Weights of a small mixture-of-experts language model, trained from scratch on English Wikipedia.
Experts: 40 experts in each of 17 layers, 128 tanh GELU neurons an expert, 6 picks a token, a shared expert of 128 neurons.
Below are experts of layer 13 (counted from 0) of a mixture-of-experts language model. Rows are named router (the router's row for the expert), up (a neuron's input weights, with its number) and show model dimensions 128-191. Each number is 128 + 24 x the weight over its row's rms, rounded and kept within 0 to 255.
After each expert's rows: "mostly gets" lists some tokens that are sent to it at least half of the time. This comes from a sample of Wikipedia text that the model never trained on.

# expert 25
router [130 141 171 149 123 127 118 108 125 121 108 141 114 159  99 159 115 136 139 128 131 120 153 112 124 116 164 139 146  88 133 136 129 109 124 102 149 112 159 165 170 139 152 183 128 113 174 146 115 140 125 129 112 114 115  98 137 136 127 104 116  93 149 163]
up2 [135 112 140 105 110 127 154 140  82 123  91 140 126 108 160 138 153 116 104 131 127 126 144 114 145 120 148 148 149 127 177 129 127 131 152 101 129 101 119 114 146  82 151 151 117  92 117 105 120 139 142 161 142 190 134 121 120 172 113 121 122  84 120  72]
up3 [123 123 117  97 143 149 120 129 102 118 147 157 127 123 144 177 120 105 126 137 103 116 174 115 155 130 114 178 158 114  97 141  96 131 128 123 122 110  96 142 173 117 145 127 119 145 150 157 103 140 149 128 124 131 130 139 124 149  88 129 114 111 120 147]
up4 [167 137 161 127 109 126 131 168  97 139  57 125 139 131 160 129 121  99 152 126 131 125  84 110 100 125 151 120 149 122 134 155 125  97 140  98  87 120  98 128 157  93 167 113 115 107 123 142 161 123 110 120 137 109 123 144 151 138 159 148 125 125 154 124]
mostly gets: "\n", "\n  ", "Em", "MF ", "Genus", "FW "

# expert 24
router [122 128 151  53 120 116 125 161 162 126 143 137 110 147 146 114 158 108 135 109 158 143 118 142  87 106 116 141  89 103 142 141 112 141 154 115 115 186 118 121 167 131 126 150 149 131 155 160 141 118 131 127 119 126  95 166 118 104 141 122 140 100 100  87]
up2 [139 170  92 125 117  81 122  93 119 147 112 100 125 167 138  78 115 120 140 136 127 139 118 109 140 132 143 153 121 133 108 191 162 146 110 171 122 140  86 143 146 112 103 114 121 100 156 134 180 129 104 110 119 153 114 129 111 152  69 113 102 111 137 158]
up3 [120 117 169 122  79 170 149 145 167 156 117 155  82 133 142 144 101 136 171  78 158 112  83 111 135 125 100 118 120 103 130 153 160 173 108 128 123 159 121 168  60 129 106 114 158 122 134 125 136 151 134  94 129 157 120 123 126 132 144 138 116 125 108 140]
up4 [151 106 124 115 125 127 111 132  98 146 133 133 144 132 163 132 123 106 122 109 120 130 105 122 152 121 158 150 104 122 135 109 114 104 101 103 109  76 144  90  79 159 155 148 134  89 108 102 141 114 129  98 145 129 149 114 138 163  82 159 104 151 179 124]
mostly gets: ";", "–", "*", "+", ":", "In "

# expert 21
router [108  85 121 135 127  94 132 133 117 150 125 120 124 136 109 170 146 109 108 123 129 142 134 175 111 101 131 104 128 105 116  74  96 127 143 136 155 122 113 136 113 128 131 123 150 129 152 169 135 120 119 151 128 129 138 159 130 138 160 145 108 159 145 163]
up0 [152  94 153 169  98 166 118 171 128 117 126 170 150 112 107  92 112 136 137 136 144 114 119 118  90 149 126 152 177 177 166 164  92 148 158 151  96 132 143 113 120  89 141 108 102 103 158 130  96 123  80 178 121 135 156 134 142 171 122 137 102 156  69 106]
up1 [ 89 147 150 137  93  92 135 141 160 155  88 146 123 159 154 106 122 155 171 108 149 168 133 116 109  90 110 142  88 141  95 129 128 177 130 106 156 135 132 144 141 157 109 137 113  97 144 114 141 144 120 125 125  92 123 143 121 132 146  98 131 152  97 166]
up2 [113 167  80 157 147 146 145 167 124 115 138 100 135 108 128 121 161 136 144 148 149 125 135 113 117 154 125 170 133 164 132 101 115 119 137 135 136 161 140 144 109 171 139  86 157 128  87 125 163 115 201 143 140 161 173 124 162 101 150 116 151 167 109 121]
mostly gets: "John ", "Robert ", "David ", "George ", "James ", "William "

# expert 27
router [170  86 181 156 115 106  91 161  90 151 135 133  85 104 120 134 115 123 158 136 162 130 137 131 141 123 153 107 145 133 116 121  87  81 116 127  89 181 148 153 114 143 129 103 105 147 140 113 130 163 175 126  96 107 108  88 158 156 150 131 160  87 130 155]
up0 [139 114 179 122  82  77 140  87 135 102 147 124 133 112 117 164 139 143 119 132 129 131 118  93 136 134 115 123 135 124 144  88 128 145 139 127 121 136 114 118 117 161 119 108 152 108 138 136 183 141 102 110 155 129  91 168 142 164 150 142 111 159  89 140]
up1 [135 175 148 169 145 120 125 136 134 124 170 106 144 133 164 122 144 136 109  85 140 126 138  98 142  91 126 163 118 125 131 137 146 139 131 136 145  97 149 150 135 113  93 102 168 109 117 114 153 144 167 111 126 125 152 142  96 131 178 137 101 105 113  98]
up2 [140 105  99 120 123 128 118 135 138 113 151 113 190 168 154 119 101 150 121 124 104 166 113  73 138 105 122 128 138 121  69 145 133 116 145 135 103 162 140 140  74 137 109 128 133 179 140 153 106 127 171  90 124 149 134 130 155  84 134 117 107  85  95 117]
mostly gets: "Mar", "é", "á", "ó", "Car", "í"

# expert 35
router [155 122 197 149 100  98 165 127 119 133 146 120 138 133 145 183 133 113 153 126  91 184  88 176 148  94 135 148 124 136 115 106 111  88 125 110 133 101 106 147  81  93 151 109 163 142 137 118 104 108 130 172 173 127 117 130 108 116 133 159 108 125 158 136]
up2 [159 129 123 151 139 143 148 134 141 135 143 128 159 126 158 162 115 135 151 109 117 142  94 196 106 116 143  52 118 136 138 114  78  80 131 142 138 142 101 128 131 123  90 179 154 128  81 142  80 131 128 125 103  91 138 134 141 140 118 139  77 110 163 133]
up3 [108 153  92 102 140 118  98 129 105 129 112 119 124 151 104 124 131 161 161 114 119 183 120  92 124 145 139  49 134 160 116 129 103  74  92 171 122 136 160 115 129  75 104 150 107 105 143 140 166 115 136 151  76 121 146 101 156 141 102 116  98 125 141 140]
up4 [135 130 119 179 149 152 148 126 133 120 101 102 110 108 103 147  94 140 144 148 112  91 128 148  86 140 141 133 174 153 108 160  99 138 138 159 116 107 105 169 131 146 126 162 155 147 106 146 168  95 159 105 192  81 167  82 155 143 116 122  91 113 119 142]
mostly gets: "°", "′", "″", "- ", "Phylum", "January "

# expert 13
router [149 126 134 138  94 109 174 165 119 134 106 175 123 141  94 110 111 154 100 153 122 108 157 164 153 138 174 150 144 166 121 137 121  94 199  90 113  92  95 166 113 135  94 126 122 135 125 132 117 146 125 129 119 154 123  94  99 144 153 116 105 117 121 155]
up0 [151 124 102 158 125 145 185 125  98 179 146  74 176 161 112 114 129 107 110 177 108 138 114  98 123 156 128 142 118 143 169 170 141 144 124 146 105 163 139 124 139 160 115 108 150 112 131 124 137 169 207 150  82 130 103 157 132 109 131 122 150 116 152  98]
up1 [ 86  92 150 115 102  88 121 134 104 127  92 121 120 160  98 121 137 140 132 120  98 111 149 114 172 156 100 116 133  85 102 111 135 123 137 141  88 143 161 127 120 126 133 148 131 121 124 141 127 179  90 119 137  61 144 164 129 141  66 157  93 141  96 189]
up2 [139 157 138 143 149 108 127 124 129 192  87 138 163  99  81 126 151 127 116 137 135 139 121 129 183  94 113 180 140 140 116 142 130 107 129  91 140 128 135 129 131 125  84  96 152  91  92 130 127 152 106 128 135 110  84 130 117  90 147 106 133 155 136 121]
mostly gets: "Al", "An", "al", "El", "os", "des"

# expert 14
router [ 85  87  97 120 108  97  98  87 129 113 119  97 154 129 103 139 111 116 122 155 133 137 163 107 102 103 115 159 125 158 137 124 118  67 146 115  92 143 115 142 178 111 150 188  93 115 148 125  70 129  95 114  89 136 128  76 106 128 123 114 131 129 117  71]
up0 [148 136 143 152 100 144 129 103 145 143 138  58 142 130 134 121 124 132 110 127 110 135 175 136  99 127 100 150 132  80 123 138 132 141 104  95  72 127 123 142  81 112 123 140 168 129 154 136 131 127 130 192 152 142 108 131 139 137  89 113 184 107 152 118]
up1 [ 86 153 128 114 153 109 146 122 124 118 114 123 130 154 156 120 135 168 106  89  90 134 138 116 149 103 147 176 143 125 105 161 132 105 146 172 145 118 165  51 162 103 118 158 125 160 153 111 117 111  85 143  96 107 142 114 138 128 151 133 123 136 150 133]
up2 [158 129  76  96 133 100 136 100 130 118 139 135 126 136  74 140 141 133 124 137 146 150 132 164 139 107 115 104 131 133 138 139 128 125 119 108 111 154 158 200 172 146 115 132 131 158 119 155  95 151 165 137 139  99 141 149  74 141 195 151 158 127 145 126]
mostly gets: "ia", "ine", "ity", "ata", "ama", "ina"

# expert 17
router [124 128  94 106 123 153 118 156 103 120 135 142 129 120 139 103 141 147 101 147 134 180 102 148 171 126 108 118 163 121 101 100 119 169 164 157 132 120 139  84 107 160 102  93 148 145  68  91 154 147 132 160  89 127 119 108 120 128 162 150 113 150 145 152]
up0 [117 162 138 146 124 121 149 110 113 125 141 111 144  37 154 120 118  75 119 144  94 142 126 161 139 139 131  91  98 132 118 103 147 103 121 146 132 132 125  91  98 129 117 109 132 107 103 152 179 120 148 119 171 133 136 170 146  69 123 128 116 135 107 145]
up1 [105 127  81 114 168 166  95 162  80  79 155 144 144 113  64 131 139 123 161 123 134 177 107 142 131 111  88 105 145 156 148 118 166 113 110 147 121  90 123 164 164 128 159 126 126 113 152 131 106  85 148 116 108 112  91 107 153 109  88 172 113 114 118 110]
up2 [131 164 133 112 129 123 132 139 110 161 140 137  91 130 124 130 143 173 138 134 180 119 125 155 118  99  47  98 164 105 128 105 141 127 152 119 124 128  91 155 185  91 112 135 155 131  90 169 129 123 112 143 155 120 149  84 141 110 157 149 119 139  88 136]
mostly gets: "not ", "about ", "such ", "most ", "than ", "some "

# expert 8
router [161 167 117 112 135 171 128 112 130 109 169 101 130 121 139 119 134 142 102 113 137 113  69 100 118 118 104 101  89 146 135 164 160 140  94 162 128 152 169 119 102 145 173 119 186 105 103  86 109 141 125 154 137 161 120 130 148  85 108 155 120 120 147 122]
up2 [153 156 142 126 176 145 110 115 158 133 139 113 129  87 124 101 117 157 123 169 134 174 123 138 135 103 181 122 123 146 120 116 142 155 132 148 146 113 119 120 117 110 161 151 170 173  84 155 108 109 140  86  95 124 138  96 111  98 135  65 155 162  97 128]
up3 [163 108  94 128 117 126 132 127 158 140 151 113 114 153 158 102 171  99  83 140 100 136 185 137 153  87 111 135  92 110 164 120 102 125 112 133 103  87 140 136 141 112 116 161 122 115 133  89 144 123 109 113 134 133  83 135 134 158 113  93 108  91 140 102]
up4 [119 177 158 116 166 137 134 108 153 103 118 102 141 144 144 105  93 114  96 124 135 165  76  97 159 152 139 162 175 143 147 121 132 156 118 132 139 103 152 163 143 122  97 118 106 160 141 130 111  72 147  86  98 108 132 130  98 144  85 144 144 107 145 121]
mostly gets: "No", "Comm", "However", "known ", "According ", "Mo"

# expert 31
router [113 124 100  92 151 130  91 111 108 141 121 145 131 181 129 115 166 137 111 116 102 165 129 142 124 128 135 118  94  91 144 150 144 150 132 130 115 113 128 122  81 143  88 124  91 122 129 131 126  99 101 134  91 139 144 168 171 138 108 141 159 152 127 157]
up0 [127 154 151 135  96 163 160  98  88 120 131 118 108 140 155 113 153 119 114 139  79 134 127 168  93 118 131 117 165 111 108  99 143 127 111 110 194  98 131 132 115  77  99 112 168 115 105  73 123 174 147 163 118 145 125 152 132 128 137 164 142 131 123 140]
up1 [ 73 147 132 103 102 133 145 149  95 123 114 165 135 136 160  86 146 137 111 139 104 181 137 103 100 145 104 128 142 139 115  99 139 171 147  82 122 152 110 130  85 124 124 108 115 176 139 131  96 147 125 128 151 122 104  84 106 117 134 153 131 131  90 129]
up2 [134 102 140 134 125  69  89  75 127 136  69 138 140 169  90 179 111 124 125 121 158  97 129 135 110 156 113 149  82 153 118 145 148  77 141 160 124 157 150 165 107  74 125 166 113 135 122  85 109 133 103 136 105 114 123  98 120 141 107 107 123  93 133  87]
mostly gets: "You ", "My ", "Best ", "book ", "\"", "Love "

# expert 9
router [ 93 120 111 140 156 164 140 148 172 114 117  91 137 134 128 105 130 126 135 149 148 157 139 109 107 117 167 138 123 142 105 138 146 146 126 116  99 152 128 133 163 142 175 185 106 133 110 136 101 156 106  89 136 122 154 179 127 121 126  79 115 106 115 108]
up0 [122 125 159 120 125 113 108  89 104 107 203 130 122 101  75 144 138 133 132  70 142 133 162 142 156 116 101 139 151 113  94  98  97 138  95 179 143 119 120 112 121 126 121 167 146 141 136 100 171 166 163 164  95 145 162 136 145 144 108  87 123 145 104 158]
up1 [115 141 106 143 137 137 110 119  81  75 132 147 134 116 108 150 106 131 117 141 127 129 128 156 125  99 133 107 132  98 120 118 141 154 142 142 176 165 124 105 109 119 107 110 132  92 147  99 128 135 154 166 113 154 160  89 134 148 101  99 144 143 111  88]
up2 [130 138 172 143 138 174 122 125 153  86  97 127 121 117 120 126  90 165 120 158 117 121 147  90 149 116 149 136 164 131 111 132 133 133 103 154 156 157 133 114 119  93 120 119  90  99 110 159 137 118 140  88 171 135  74  79 127 120 113 163  80 125  92  99]
mostly gets: "ation", "tion", "ts", "ations", "ine", "ings"

# expert 18
router [145 130  92 127 119 128 144 139 127 170 124 143 102 100 119 134 131 142 130 118 106 142 142 104 140 111 122 156 139 158 111 166 100 148 145 147 124 137  98 158 107 119 140  97 175 166  91  90 121 153 120 115 134 133 152 127 157 113 155 161 124 135 111 153]
up0 [ 87 155 122 124 166 117 127 129 149 106  87 110 113 157 144 145 111 157 153 108 170 126 129 141 141 106 116 128 132 147 140 173 123 107 116  85 123 100 142 138 145 148 129 140 132 146 118 134 121 114 132 120 132 135 137 118 103 117 131 127  87 107 117 160]
up1 [106 110 104 141 121 122 123 150 103 139 127 154  99 131 108 120  89 162 156 102 110 130  99 131 146 155 163 129 109 126  97 157 104 115 143 135 126 157 163 124 113 105 105 126 121  97 125 122  99 119 118 137 104 158 146 161 115 157  83 151 113 154 171 156]
up2 [124 147 123  92  96 112 104 112 167 135 114 104 161 157 117 142 144 116 139 127 108 170 130 114 122 120 155 154 123 115 165 116 161 112 119 143  83 114 115 137 118 139 140 107 166 131 121 128 107 124 163 139 152 125 126 134 109 106 125  91  90 108 137  89]
mostly gets: "because ", "received ", "made ", "some ", "make ", "than "